{
  "num_hidden_layers": 10,
  "hidden_size": 192,
  "n_experts": 64,
  "experts_per_token": 2,
  "d_expert": 128,
  "d_shared_expert": 0,
  "hidden_act": "geglu",
  "moe_layers": [0, 2, 4, 6, 8],
  "n_empty_slots": 16,
  "router_score": "softmax",
  "normalize_top_k": false,
  "routed_scale": 9.73,
  "balance_loss": 0.0019,
  "balance_bias": true,
  "router_z_loss": 0.001,
  "router_bias": true,
  "init_std_router": 0.034,
  "lr_router": 0.000512,
  "num_attention_heads": 3,
  "num_key_value_heads": 3,
  "head_dim": 64,
  "vocab_size": 27368,
  "norm": "rmsnorm",
  "norm_place": "peri",
  "norm_eps": 1e-05,
  "positions": "learned+rope",
  "rope_theta": 1960.0,
  "rope_fraction": 1.0,
  "qk_norm": false,
  "attn_scale": 0.125,
  "tie_word_embeddings": true,
  "parallel_block": false,
  "extras": ["capped logits"],
  "init": "uniform",
  "init_std_qkv": 0.0352,
  "init_std_o": 0.0437,
  "init_std_up": 0.0504,
  "init_std_down": 0.0504,
  "optimizer": "soap_variant",
  "learning_rate": 0.00452,
  "weight_decay": 0.0,
  "lr_head": 0.0118,
  "max_grad_norm": 2.0,
  "warmup_steps": 200,
  "schedule": "wsd",
  "decay_fraction": 1.0,
  "decay_shape": "linear",
  "final_lr_fraction": 0.0,
  "batch_tokens": 65536,
  "max_seq_len": 256,
  "doc_mask": true,
  "train_tokens": 552500000,
  "max_steps": 8431,
  "dataset": "wikipedia_en"
}
Below are experts of layer 4 (counted from 0) of a mixture-of-experts language model. Rows are named router (the router's row for the expert), gate (a neuron's input weights, with its number), up (a neuron's input weights, with its number) and show model dimensions 0-191. Each number is 500 + 25 x the weight over its row's rms, rounded and kept within 0 to 999. Numbers have three digits each.
After each expert's rows: a language model's description of what the expert responds to. This comes from a sample of Wikipedia text that the model never trained on.

# expert 50
router:496498488496487517494481530480507524519490458487548511514452516500500507503496490499519487493485481535489525534542553501478507486493510512516510497466483503501447513483479533492439545469522490528486511520527496503500468430500505529529504442491522494452480488502525433560515507497480502524485495488469504502456500519528528498458491498507523516471541551506515491511546495466519498461516514523502484467515467454518499520518525463526494532477523496472544457507482507519482457467561450483513496488520514480461511512508509517487491475476515487504505529478459489471495491499553521525
gate2:475502506494514500528493485440502500551451470492460499489500517491491486531474472479520514506485548486542486499520469502493531532519465491499512527507489484494506516496512532519468509520496470532535488504508484491515492472489467487451543465485504503516459489517457486436525483515517504512500514528492500504499493470513495506510476508498499443489453539520486483508493524468497490541516508531478497482510483488484504505529462516451525555446546542502513536529511434513463476513532445462523473479496505474465474520483519483506539486529487522497448542446521518474524494485492509520
up2:489507517479507516528504471475521474510465455514492517536478481508465502540491454471531523483468542516533465475504505502518515481523468500518530515511492456483516527492475498509472531512493507521492466524516477500550462508477523489438547454480486517501484493507472476478488494504503490525497505533494476465524486494522524508520501543485503441502481503503484474490523536488516526501518491549514485472535499475467484506519456500469483524441521562535494526541501473507498504501534425448498492475481478491510436543491524497495514505492478521482460512516503484488505517504496526559
Number tokens in dates, scores, results and table figures, such as August 7, 2–6, 24.68, 10-day list.

# expert 10
router:436483537469535518512564528504540491485460431476528526466481463527497483476476479502496515464521477464460483531517515524500476504490495477494474508479500519485484512487463491495488538483500507509490518477489519500461516472497475476506514480473500503471464510497503471548507513499483502513501491487455496522503513491539476488518511479487498467473510482450479487521548500535505516445474505509531458474534461431523499542473518499511538521492489506494484516468462497501519473452544500537507537487524506517477480495478450539486502478505490497489498490488466453438491510487521513507
gate1:543495500467526494481544486525450487491513472524487511540513452483491504491519502517451541521482529485494486488552493483491460509458480446497441512514555524468527510496512483495506540492525519494529527493452500478526474509493496509512483524480518506472452465480514498508507467549509487527518502474507510520507521469485513495465509461469455469519504500489454463504485531483508493520560473538474513494440520489535517473492481505487492537471531485497511522519461507492481507515517493504535480502519483542448488491452486544482492533506530520511522495518500542517493462519497493541
up1:496470528471496481491498504497488517490467487526489514502522482448556492468493480546451488511538500512481499496495539521498538450536461513454550516516508498548505485468517525491518485477469486491525523512416538497487522505529506490488502469489470517530522497511560478539488484523487490528484454528435507475502492520528527505534515499500525517477493498511478470485494479470512480522515485512478462508494511488511482495491511558499543538480463495498523508526527488529478520466528488483476494500458495507511506492491505544532542507521456496497528505537436472493498515481512543521
Digit pieces and unit tokens in infobox measurements, coordinates and time zones, such as 1 in 7,021 ft, km, °N, UTC.

# expert 56
router:465430516534543509469466505484528509468536445485514497496441469519548474459521500489520465492505490513484511538505490457503520467521468524491497473516536500472496522496485545497464490478545465559474528502494482500502430449467467515532473498475488449492515523531486487523539521495487506493468495494500477471496501487490533529490509495438504528510504505465501456510513462493531492491500503515520522503535483514494522518496514498493514527507521513515534509493514502491523504471531487467503500508520489486485487493505480515463458494478542513492536479490465492476460460483549459504
gate2:491502496463486469452482494480495497465490508494522505444527515481515484491504495530499469498452521547479502530465465487497532510506508467504469502514511476449481507513504522485482515541490508476576501477472476484498470545498472491452475520529513476512499485512482495498539495481490506473486473497548453517454477482507518466536519498537477485509519511503534497518491491527489514476515483548492494512569514477517488464496481537563523523487496490533501511468506495500542493511524513500471489495517447539500477456548532508500481528465504523470525489481500537476453500496458535537
up2:476475501483487529495507477475530493547490520484539499520570492467502468524522512553494483477498504529474541513497518532485503525468528510488471490506502488525471501502517491524474533506511522498513510514488497493477461498535474539498459511518473511561474475488462464477489527554477499532500525516495503483503493499482470532537438501468514528494450533512489488532490486520515507466486498451499493474522482482461460483492544502545508501469511542527540521485507526488509539495565483522522500524485541498537527465488525480490491494492490487517485507526526526490512431497531457479
Tokens in results tables and sports listings: closing quotes, medal, votes, place, medley, ordinal suffixes, entries after table bars.

# expert 18
router:524486470521514500499497521492490454491486490513493524470471501512515485467551523496497478485469478522484466514514547526515519478500522510467463470464478479487502508489512477446507509450480503491482526501534474514471505490491454531544515450470523506452459494509511454499526455499502540523465471508508489456506497522533488489473518502501508491491542520470480469534533512490508547481508508517496498478508443507532496494522502470573534522508520479487524480485469525526491513461506451449530478507517510498477470519532473544512490502484492530475496459491503521481505433464494474519
gate2:474485521510479496448491512493499528498442508512526486506476548482498522529496492474488508482545479478503440497532498505502454534497530508529485491509495445515507525487538474462507534519487548525537520504489476490511503499539497471517498462498491432470497487530515440520513503509542492480503465483475514471507532458476541497519512524509491515460504529527515524523516483462487497504485525521470495548481521493496513502485499516445486522517485495494516509513513517508470501514505468442479479463483510475505465512490542513523480478491475524441503494494527477543525522480518536425
up2:496494502479482505525513495544484488484560498509493499521530468496516491461478507477528489499497494511507563492447519523522527453509485499484493487505495548464518490509498543546475462495526472484464462483495547531464474486508507532451510472527493547513510519471493526484474482508497495519491541479492468488467508506569492508469510496503471461527516483490474463468489502529504490515548492467514494500503481481506533510526486508495506466494493529543506459495513504495503490492509539547569548521548478490492520519503473484486527501487493464560530484500469500464492487544505490554
Hyphens inside compounds and en dashes in ranges and scores, as in mid-1990s, low-income, 1–0, 2.21.1–2.

# expert 51
router:435476520504510506469515501489485510510492463535496521452495512518522495467528467542450476463501499503478491542529557533508494483533511534526468458473518494478510498488495519487459519425504506515539505515468512458500508491483485480501513504501491473513478529500489509513523490468464478506478545515468493501481545485520507495480537482466490509490480510495479485534504418506537516452498460515506484497522490507549528512493541477528462519553534561545530511491506495529509476456508480502510496494497535506478519503528483531525496517474513484491485515491490460479493464512496541501
gate7:535502499527525535453469506498541480509465503489495471491509504491458490480495499526463499499467458508523521507474507495524499513532499467495525497473520508546496494512514516540533525514492518524474512521485537487450572509446513506471475518440501492498493520505468503537502524485503511545512481517521554492484498506485522481473546490482516509525506540507518513520460432493494473480513486517446447480466494485505490504511459493504521521532527503483519494510467484504492553495495474496585496497517482491467537520541490495489469477525531511471505493510492497536551514523462482478
up7:505504480467476483538484516483470525472526482506493492539520474505509475525504507512533519532485535466498477495492442491475469504483504502497509499498452483474544477482496508448485463478542524500486521487516499508520474496478486469519511442505506534516512456518514523508532506503477508496525515507513484500492530535534458505519433508501488492543487492469475489489471535479440495485525493525480509491514526521513530502498503491506503518489431499497449536493497505524498441492497527510523560475548446507566491501448493516506494551453485514487460496487497526508481465493515507539
Table pipes after numbers in sports statistics and results tables, plus at, attended and semicolons in number lists.

# expert 23
router:469478515530509534527528497488495486453476477471508504482470497504487484506516464509485493476475489511498484501497547499495482471500498510509484478488494493496502520488431518493456499467516495494488518486513490487498459450499475519498494447445515491456479502508495490529560466514488554488455559465491507453491548486496502496442540468490513524485529524506506512499527515478521506475496462532520538507531477490497516501511534461558503498486499494478525493516486517480544483483491489480504535512526533455446486502512497553460456533478492523478490451474528504509515468533516454520
gate2:501504518478481547512534507491495570523493478495487540496499494470475518450489479476483495540465512529483504487527490501524469499540519470525489489527505525457492490484551516471501468522522449496480474489523506454469471532548512498509517468493527453500541538542501500493499499487496546489478503540478500524509469490512537472476527531486513489494491547550532521524531536468484522486477486496501507505518523495487498484500464494499513490483476470510484543481478534497508502500533513530535542480488524517482511529484524494445488498479508545494515493487453457517513526494452575493
up2:477495527493515541489520460492522488524459500479522515480492501470540538483472524476513504506440519499505502526521519510538526531545518506524514456498506468452507482492546497468484442508524442481496525511533500486480479505496539501489474492466508479518530515510508503485485497494503494542495459516488497485511480471464493515498529542486496464517454491514527492527486505482509491550450544462439513487496544448484472514502485508480490503497505490520499552481503500526507479511515491481497512482497483488466492477504522501440512455520539541492502558468464504538550475486507543509
En dashes in scores and ranges, and sports words like League, season, FW, MF, Triple–A in team and match text.

# expert 27
router:476447521531489514510500547494530484502491501565550545459507491514487483483535443485526520492494518481516519529502506532520514488537450487475445486503506457477469514461510511453491533484551510501528500520508509496476527457480514489535505492468511471477476477527501469537556482488527479519479493503477469502481522490493513519485502498489540503464486481489539499501575482460532553463471486504480483482509476508500518506485527485487491544495519523516483464480488490506506457492518502499513499490493542501463481509488482489501504502481538533479519525451476448491549496485506530503
gate5:495523492477504473515520483566450502486481535549488483498482470528499504562475517538532530495537530530484505478533509500496468496492538508514489518496489508522492506498522479491525514497514507499538516485481503479536471515489489478492506501493484536456462443509544476507491499496478476508455506525543542507524500464483484519522518505470471453579512457500477517521465508512479511513482519506480498490535477536559474517503501491480524513500529489516559533488481523519484493516521519522475546541495477463543518525552517536478516520521480497463512510480505500487462514538498495530
up5:472480515478488527497481522496551508486508519506561466541527497525480512505491552508493500501491519473473524522478523525492478549474487513492522491551505500545498494485473513480491451524523507495548474498469503498473504495497515452509449468501552494497459456520498499523477548476451468510532504517527462510537445477480473502505503498533480535461538512481469497513511510450553508520485498535477484532505445486493502514484546503525476520518520463495477543480518491525503488508475482481537545520529515489492541498535550518508530500477484480488520465495515516484478494499518504484
Table pipes right after a name, title or venue in filmographies, episode lists and asteroid tables, plus capitalized words like World, National, Racing.

# expert 25
router:501498457494518522463509530509511523473532485521471529502470499520464479490509489527497518446496480491481493529538472526490534457485491558484492461500496501495490502495434500498537518444510516502512557543519527497472493486505491500522525471504486477486428482500502491523516489514527487496499554515469476509444514547531487490478513501488491516494498485483512477515513482507523524500473465513496472483510426482506480515496510441520465512511551548493511491504509440504548475475504462522508482455543510473491505509507504535483505466490478501477490522462459504474488491487522510544
gate0:507519490542461516475546444508479515526499519491512470538529499525494508520478494522524456494538502491474525512499532496509502519508477520490492472490509553537551537432472507500518493440528460502501515473529498505493492528470498522512486467463520495506484522505531452519504545484489553505523518504503476547470507521538453492484482525495509494538489474592485523511506460512515469455494482496520489482514463525517485482461510495523492487503508511496464490449519493514504510446477504507531480506511563499524500533478491510518527520519490488504479503520500520502507459505512535475
up0:525467479497493456478517502460480515495492498485517521527507466522505475510519515503494497511543562471508453518522466491479557516514505462546525522441529542547506488548469485504485472499550511506459507449529453456486488517515502519495496507510455495496485476508490509523496473472511511473484500498529539527501500510453527480491539500484456490507469458514483509517489510508516502503504520490488544454496525532495508494488503509486538546524519523545483555475549464494490490529509526505555528479561514515545545506506493505494478503499471517507502517514492471492523485504486490519
Last two digits of years after 19 or 20 in tables and career lists, plus month names in dates, such as 1981, February.

# expert 47
router:447509470499520506484514518477510501471516498524521490491458500505506455491565458518488478466507451479494478562494507483496539480506487505503484485496466461514482531449462520509463549472508482559472553475496477489511488468487472515483483436494515518516510523506426519500511479485498503516471491488496501492507565504532455521469533490478507497512521519495516494515487455522501498462488435497504535516573491475498504509437510496499533517488504508498521492489468506515505471475524481494502506528511533501484494511524518533490491472510482501477550503496521478515508493480457501484
gate2:468518508502496495547513501456496464457524508490513547510470481523530514524487517514449500472525531487473503538503491487505521529494458509511524507487518499500509523483541475443501525489498527498493508480487495480505507456483463534496498487505523539521502492528511520505501519486483463462490508510553553537513487523490512505490517526459515552493511483510514502487545477512477512493531477480520500459492477476501556496448535483507455510490467449519494527463522490481493469506476447483492523507475530502568478492451525544562511507520519493531513448498514480493489518497466525534
up2:520460514498515496504486519486491519549492539477496523465470511473483477473496516490552519485513515516557473439470487534499485486505533492499508508544489472529472472513516529482551491459480500537447492498534535513464496503475485499527496464495490488455485491467519481481522487504530525511501509493503497461482530512543497471476475504513470498501479491511485530483488458502489527521516472532500444509487558482537471517514450495518519528544509470459482536532538475515516541494499523473516499477516491522455503506516512471491496493524453509468453494461458531526482520522494470528
Digits and numbers in statistics and election tables, such as vote counts, percentages, goals, plus headers like Votes, Pts.

# expert 61
router:496493461485466506527518510494525500465531520489531509508485526519508451513545467486515526487535503506454480497530507491493516493533507529497450523432487460493518533462501490430457541478510496527502542485518502481499488466489452499539519484502526460467490512508463441513504483503509488491471489510486493436509501520547487476484533487504518503489525516501459514485544488482526508490470479507500494494563477481499478515468501471523536517467533509490498472470488524500512454459503497450515489460530511487486457497491502503450436472480493473512477501487492489485529483516501498503
gate0:508483480478505496553494486540492492518501524490513474495526512513524533493556488528504528471490529500453447513500451522491454501517538507527476506470489514483535446500506466507473492472496488510491539514497489512526486525506425490523482519494511497516481491467556484550495517494454456536499489528516539517492550501526517528477539517440484511494484554475546464532511481499475507490485519521526470506508495493504466497510523509481498480516506512467475531501470483483496482528463458525511481474483453514506486497474482504504473440546471514513483501503477509491513458490529541491
up0:524517481488490507489478512520479480454528507485500490556512496465510510516522486516487512465532496535516514483513503553484500482556478498509520536580530533490510510526478475499507506455524508433498539520511496498530464493521509473488521512458482479510478470441510483487531480485455486477477491511474489514475495492476501504490505528463518515488502476501512540506503486474490550468542499553473477503491506513488510528482505518528490525520473521517490494512457514468463500530513511508530442480501552470516485492486475482494488472492464451519523514565490477437471511464513506505
Word pieces starting with St, Sc, C, Ch, Cl, often capitalized name beginnings, as in St. Vincent's, Red Scare, Scottish Cup, co-chairs.